{
  "d_model": 384,
  "n_experts": 8,
  "d_expert": 416,
  "d_shared_expert": 384,
  "moe_layers": [0, 1, 2, 3, 4, 5, 6, 7, 8, 9],
  "router_score": "softmax",
  "n_groups": 4,
  "norm": "rmsnorm",
  "lr": 0.000785,
  "beta1": 0.9,
  "beta2": 0.98,
  "batch_tokens": [32768, 65536, 131072],
  "seq_len": 1024,
  "train_tokens": 287800000
}
Below are experts of layer 3 (counted from 0) of a mixture-of-experts language model. Rows are named router (the router's row for the expert), up (a neuron's input weights, with its number) and show model dimensions 288-335. Each number is 128 + 24 x the weight over its row's rms, rounded and kept within 0 to 255. Numbers have three digits each.
Before each expert's rows: "comes after" lists some tokens at least twice as common just before its tokens as in all text. This comes from a sample of Wikipedia text that the model never trained on. Tokens count by the router's weight.

# expert 4
comes after: "\n", "|", " ", "0 ", "1", ")"
router:087142155127147112126140146124131195117104114165122103094103172138131105100121162141137153136143112098143126146121128130090102120161118133180139
up15:075127171124151165146106101111117093113144110134111166137146143133142172129134150092161117128130130124113155120130130136130137131126091137152131
up16:132136140077145140195118136131122112110123153062147144176104082101142108153109177109105166148100140165132169151132122116105104142152173139127095
up17:126145140121128116101144145129122175141096106122116069112106087133130126098098144117186158126118129110112135090142126084087136117104140106126115
up18:110108139143128106104093109176129123162158137107158130134181091119079128154150097137080156115123118096115198123170120153114135103121132136160140
up19:117123139128164179135157114097128096141125140159117118161109098104127150132114150120147128139112151116132160131158134126153108146139139167184143
up20:113124105157121123130139150143091139092145135157183152118141107132079092105132133154102138120123115134121148116117136070112142120130138102171113
up21:088095166104123126106123138125134142130165103097104132119121134131153188128135159138108106169134099134126130090111132071163171099149109151130112
up22:148178119096158136174101140122127149118101150107133142143141134187134113072096113114114111156144086131132147129097149139118124125114125138154101
up23:128164093135126141140116140127146115133140147162106100071136161133124135080130159107144110131119129070100121110142159147185108123131102143139103
up24:100140135146135134149146106151109111114109151144143150164131105156147136115158141143097152172117084085100131117137115100104112157136110102156143
up25:155132139111128156111059080147165100105148120158118132156160146090131140124112159141105126159146102144116148154111136107151135077100150118156133
up26:156119118144097094086092084166142109143128131134127148139119137109135156137117184138159105127143132137142103104117111080119123162143136148095114
up27:125118149095133111128169154122096131092121146116127144106155142121107122160166140095137087142154135132113168136164127153130117105131158141161160
up28:144119136159087130164115100133174107100129135153096122127136107130142127110117157150143125138120141145126157119115086127150123121139099111101131
up29:114069137134136106169140152115100106121107117143123177142119102160132134138114131109113129154098126133141165117117157089092171129134079141118107
up30:150083098153087133170178135176084152117159167123181117111132136085122122107115090120186104146125125105137112151135110094109143120116118166101124
up31:134139163077083103164124108150104140137153118114103090178128132101094120119107137124149138114133064125100135117123097174080104114114109107131090
up32:132183127129149137134113083120112099112109139074111119122147127078150139089157165101075130118093096114124124159142089123095109138123103113116122
up33:133102100109100129102132129151153118079128163118143105065102130129130150137093159169159138130131127104098165143128149111101165152163149161154112
up34:152126082162118146163129133126103173143151135098134136086129106153114121134145155105115138135123137092117132117141122149089109130116106118149119
up35:135122143123076138154105136163114085137175144144093129164143134136119121094134152120110107094105132126107151158105079146132123145146139161141141
up36:083109146148158129107105118138165133107132126123149159138113104079151117113124121106080136127113109096096125110153148131144166085137167126146111
up37:097083161096097121125113120154116154127142098114139090107161145115151130138138139109107134137124111137114129105133151132143147119139140133135101
up38:111120163149121115089162120127159083086074150093148136118115163093160159119110185130093140124163104130125122123111157072128134095113151098140140
up39:114155143102138109163138122120101088057152141158137141144119095100099141135090147128173094158155082175110117180130106120140126130125146154156135
up40:142123116077112122141146144107113105138182089134096110097150120051147100120136148129080178159144131140153131120054181094152123120148131143130106
up41:145114109170147145148125081120097140120147111094148119145150145146106141158113140123129104111107124096107181156104135096121120153145132140099125
up42:103098123092094113139150125102120110107079161084146166110151076157097132116163101124136126142110136113125161115159103108124152121137170121126158
up43:144156121108090091132080096119113138139144133104114154124141104085117133155136190124163129094112112113111150119163176173128100127121097112156127
up44:080083135118137135128169172151117088136109097103102149133132120113154126146187155083108128130146118088103155105132129116151131106095141137104126
up45:108140116109128157089104139155120145146133137169139059153137150068112104107155141122104132143134133156132119121125109148126146170117167184142099
up46:102080127130086101130096125157096148138148157123074134101129112138108125115161112125149153150088142143145103123155135111114102108143144136123090
up47:104120126133113138080125156123194131109098099133105107108139141137141117113141180098088124112128094127105116145159112175113126104108158142103113
up48:106077123089112150137167078113158105090119129116109155098114104133131118179148152148132168141104164158141119140121156136131142093098116086125139
up49:132110153084099139167130123146112083092117149133130161154132105187153158133148162129148145167075139132137140127121158127106131110100111158097171
up50:123118150150124125150135085100121090098129110132130091115137123118119168087138164098137139137141149112118157126066125124141118125114167128093126
up51:137129137151127165160153113180148165154154094152178108114119127110128136068111122138130145096061147124130156106121087151085142123093146104123101
up52:132124118150084122158126158109104119146096145145122099140110115074151123167123144040112098149134162130115173140137147115152190140102133120141111
up53:099126087144152135118147090148134117121119179127120138097093129158150120142152154164090143128104132134125145091080103118153180117117125124134173
up54:089108127124120131141106135187154091064138110112117114127129087095107155092147170133119088158084122076123143128115133109088123128131091166163080

# expert 3
comes after: ".", "- ", "\n\n", "==", "(", "==="
router:106118103159153116082128125134124124139160086142121110129145145124141122105153100149102116120127115107117103082092111152117121115151110100100127
up15:146103145150131097161134100138095141096080099099152116118162118087134147136075111097117150101114094136134122143174117114090135150108099151146138
up16:161107082068103121118138121135142134142135104107143118125091112107135139133118105096158097117116094101115149169118123116120134158104152146160130
up17:175104176134125159170131149140117107173140136142144164124118141103143113079176146141149155065129080094115156104138127104142119094162135127156124
up18:112109115139100154150152148063126132131196152152128128145165104127107106135146162118151089148153093122137142137122150121110154140147141126158121
up19:115139145097124099127114099090097098105132149149138143146165113092127138098142154111127122149072118117117187145149161114112105107149151126145115
up20:122144120099155148152116164157090157124139116164100095114114125117136151141179123124107169127113123094109109136123123113082116091141140162154170
up21:114130151094132125125164084167135130112147146131103153130149156150131153130156158139092099136088158111106121123131142120110180120127119130142155
up22:140141148128114153165150114124110106113113158109143118170139140140138138130082169149147166121162113136117152140134161125123130147094154139137127
up23:166145137091100151140104168126134130137132135115082121135134113119135157136146145106091117143070151105093141160129090128109152107139139126135093
up24:096177156089128094084088103096135127154150108124113141121166125140090106133142154124155184124101111112060136146130130123161115143050134135133134
up25:153137137114140115164122092109106140146140167104156144120167101117170123145124121067134106125121126105145117138139118095094113123108138101109097
up26:143095148120165131120104098153116122092152125113106144115131114110118130142153106117122156103135107099146154128129115133148158129112084145094130
up27:157134152159151155117128093141126118147123152111153144161136125148115141071157170121130159105110113106135139104146139126101131132095131117125113
up28:161101096127138141115164151085096102139159114084125197120103095135166173141116130148139127143068133115124120084124126112147176148140108122118090
up29:144158135120143115098109132161128117152163166108144147116131136155142136114157123141130121159098140146136088148123128128096143110150124103163174
up30:140139128112143145099159131160107148086130153128138133130102146134135124119128133113133114133138107092082153107126120115134153124089145115136124
up31:132088129104142164135137108137136106133127148099141125126142120083133142127117118136141180146123115128107151080128093150112171167134130166172129
up32:093085126099103124121117133170144131094160141159150166137146154115158095093145136127106109135063134139113164107096168096125103157111157131117123
up33:144119139114122141125112092127164133147113115136172097097187144140086089105143106098127103098132131108159113145143128105111130120113137126162133
up34:176139133161086106175141110137091084072142133130122121075137103125101169115118114136128067099128156082144119131123127146122163161129118075134135
up35:093110102096111142116123114139120142091171148100088114155155118149140156174133111124162107173111085082109175118133121127086113117078123146108120
up36:130107113125161120138145121074072066127109098114193146120118122121127134149116140112158115162149103174057151111123120123103108109086129126179105
up37:128122080093121138139161144139103129157173149175158125098084133133091114145127145111148132156119137102107146160123099099091089103112171104166134
up38:108118095136125155153120101180157103148101125121170117113118144116086133146122127114137120109118113135137145147148082112075125161124124153146087
up39:124133131167127127115141169115142085177118121160136145100187147176142203115141110118089098155112131122124132121098160078129083105149134151147110
up40:121160105087100168155159139149144113113154114140127116115087148153116106096135166146105103099106115099071144127112160157108148125121132106135116
up41:137136111121145108126072104102140134107110121125105115139114154147102142094098145123106176152135124161096119169155117150113118106122140108150109
up42:151111128115114119133098085132107077135107139148124113147139082154141099093166163130109146137100151101135146099111132158152112151097117150143133
up43:134138125143139151141121111119094108134159118127136149157123138144122149141120164134114139110074112113079095130109110064123142148156102159093144
up44:130177135092154143130128120114143109167094145157160112137118122160092161126105186127142139134136117172136127167140110131088164125168140180136160
up45:144127105088115147107118140130138149145112098152159127111094165141119162100098141131153115124139120133114168161137096097145099103105148129130098
up46:105125177135152134129099099171152176107148132132148113103133094154159154085095128142105150153143137166136161116143104104078144106131127114119150
up47:136119150135093115141114099116098134108123112107152171135149127129129187148141127092093152121119114136126094164120084145136133102139103153170142
up48:121126142134113111133106124131128125134125118155153140088123095111111115111116103078184103102106116126124124160153143110139113156104165121102093
up49:101101159152105139116138137154153160144153146079162165127140115151154124127118137101143075131088092109136119132113132106175141086098099135156108
up50:134152081128121137164148133118118155139111158136120082104096128116116153163074131133070142121101121096106115082157120133134117080143104098122140
up51:109127139156109120123158079144118110164146139087149133140147131148154125090106159091112150107128147121101132165128111129138137150120119143153135
up52:115105108118130139151131195094145085134152149070125129135124112069090150104099136088132087115114142128107126122124138127161182108129123122160142
up53:118105125097146124139084165148144079141130145133134124134150131104137163094110159142093104151111124108131118142135153102136147141159141147116143
up54:133113104155158153133120141132106131121133136120145128109107153095138158159130089111132143125145111096122138117174176122107097110116133101117097

# expert 5
comes after: "| ", ", ", "the ", ". ", "of ", "and "
router:129150163093106169139152171132119159118106111159155142154122116138082203150127131112129174109106156124130142118130144121138124093091117122099094
up15:121128107134142120125080132160156136108140159125129106113140119133150154129121133105147111122165146102111143162096110154073158153127099119141098
up16:094152071102081152119121165146106159147129143144122053108102106097150160099138158137163125134146089122078142126106107133105084124134130137151098
up17:177076119175130109117155129087111114146145141164148113112141124113106126132082120106095077106079104154127123119126159081077102145123154108123160
up18:081115120094142139116180125100102108144095087164181106120147139149147109132108109104117084151154111144135171137157135098163138086138113120110140
up19:136109120129130128161135111126145117123144163144112176128169182160150119144101154158109117115146138148121146163114121141105095103101128149094141
up20:156162098129125150149109120153123119163088191142130156090136175188130137131128127112127154132100081135140160136158133105124136094140113084108165
up21:073109084134157144095116117097163159074145103110148122115143168139154120165149104135118162136161105160103148130121140159080132125132149089134128
up22:121098136154113148119079122104125127125165132157115167123134073119139106160149123087124124114115146123141172166117112184127108077128125146151142
up23:131121159155144122162108093126098103158156130153149136150122146135133132114159142152152100131102153179120132078171141142157130118101148114159156
up24:168145135131156111111118148109142109156087139163093145098084100128142111129136125123152128120137094140110124151098114112161154086161164097129161
up25:134136159140093124110102130146107118132129135085156124100116124170143164131127126109076138109138137139090152104092112133094108117144161123160122
up26:123086095129128115078119150161111151125145135109093135135127170152119159111160098110089153079096094128152166158139114140115138123118147138126170
up27:120156108130122101137106146075119106120158130143144106091089092113128154160112137108107165132097141127124136098086088168140129142140115129110130
up28:125134133155156109151116157165120115121125134133104135172129128105091160145122128128124153141110107106117114116131127131119130134167110149130115
up29:154135162139088135144091100153181147147134154126093153144118104126143121150125168129157111159093142135108128150083092137117140109164127124119089
up30:120098107139138096137059144128080130158130204136107118147104129136133130134075105166142138130138085116156132120139084157072155079135120147144113
up31:132177110124112092165122129109116128151101161151127119139146072157162110152152137138123118107144132138138124160117079163087125109166148135111135
up32:134161120140155125138159151160153151120086102123106148171115138082152157119078133091129125173113148098142122101105130116137154135130133117107113
up33:148108123144144145124146143103144101146175119120125071092132136116127140123178140139136146160117104152110123137095101113135161145091146122157068
up34:103141133145123139166126108152098125117179108150139137162124138169145123140097154093094129168153150117126166148087155122099087060096128100146142
up35:124164092103149131104124143174149107109122118099091094128097130124127135150161147089092170192130099140115132155097115149160139136127113145142129
up36:125114099101106146112121116166124117117122132154108109109123139101094132126108154148101140105114103150159110126138155163161140141137110113164087
up37:081095117127135122102095107102186113114164104103178100169118140077099108168078091109105146171142073098087108120106145118129100107093150126112121
up38:117138122119111160162168155126109142117140113103127168140095177152158118099152095151125106089093080138128117103142126146162125132160161158147113
up39:155130144135155113065138150130179152150101148122145135139137145068112138114087160135144095124134165157101140131145134109122091127162099120141137
up40:129085099135120157100123113149116154181124144127133138117140110123129107129142125114156116149110080119154108137109081095147142159116132087142143
up41:102128135108085102096134134122096120117079153137127117138103168101165087093127114102118127138111101140124111123127152159116119123113151151158157
up42:078120126134115137106094163137153100188112101124137134128151125150142129135075109145123130090113110137147121187093148143099114098123054119134102
up43:101122105121147133141115101164159124139074171153147101136116065140144126142149131130090161122131136158125149104137118144127149079115133119141165
up44:100139106150080123164093122136166088127133162127133089129111115120113160119123142122097140121140129117098113109091103170137163135149136120161120
up45:154153128129075101082145121112162147119148171141122088130153149134138144101101179151163118171122098117111106152114160138150157170124132159131107
up46:122124118112112145108114146132133134114103140110163134133167109131150135124073168136149103131158130105139120190126082138146170116161110128139150
up47:142090128123106146098097113120110153139178135114099127106140116134099147121116171138127120105145116115125105185096090129116099085105173095105129
up48:115102100105113119109128138127094126097198120147164120147136111150184136153098156137133117100088143111148127176153159119090104138090143121116148
up49:105143121115087136129103144097134154151175128118164114097159090114168112146108150103138124097080144090178139138175149127144122139114166098098141
up50:071111148099107175136137106129117105082112158140145132150138108128114163124141141078120136085091081097153118144120133134134125131089124144109119
up51:164134134143133110141101096138121191148099116129115094100144153129140130164177131131145104168128092100143094115119073120127144167135101144141109
up52:090093140132111127130099120123180136107110123145140116174108112137180106166183107132096102141139142080147093160111144160129169139134083119139121
up53:132124126120143155114158107099133129132116138092131132068124107128178142155096141102112137119125098142132159110152167137132156125086107133115128
up54:133182144112099106105106115118163135151132141093105132114164118103119160143103153085102112094120096127150097142136116109116132088148143138136139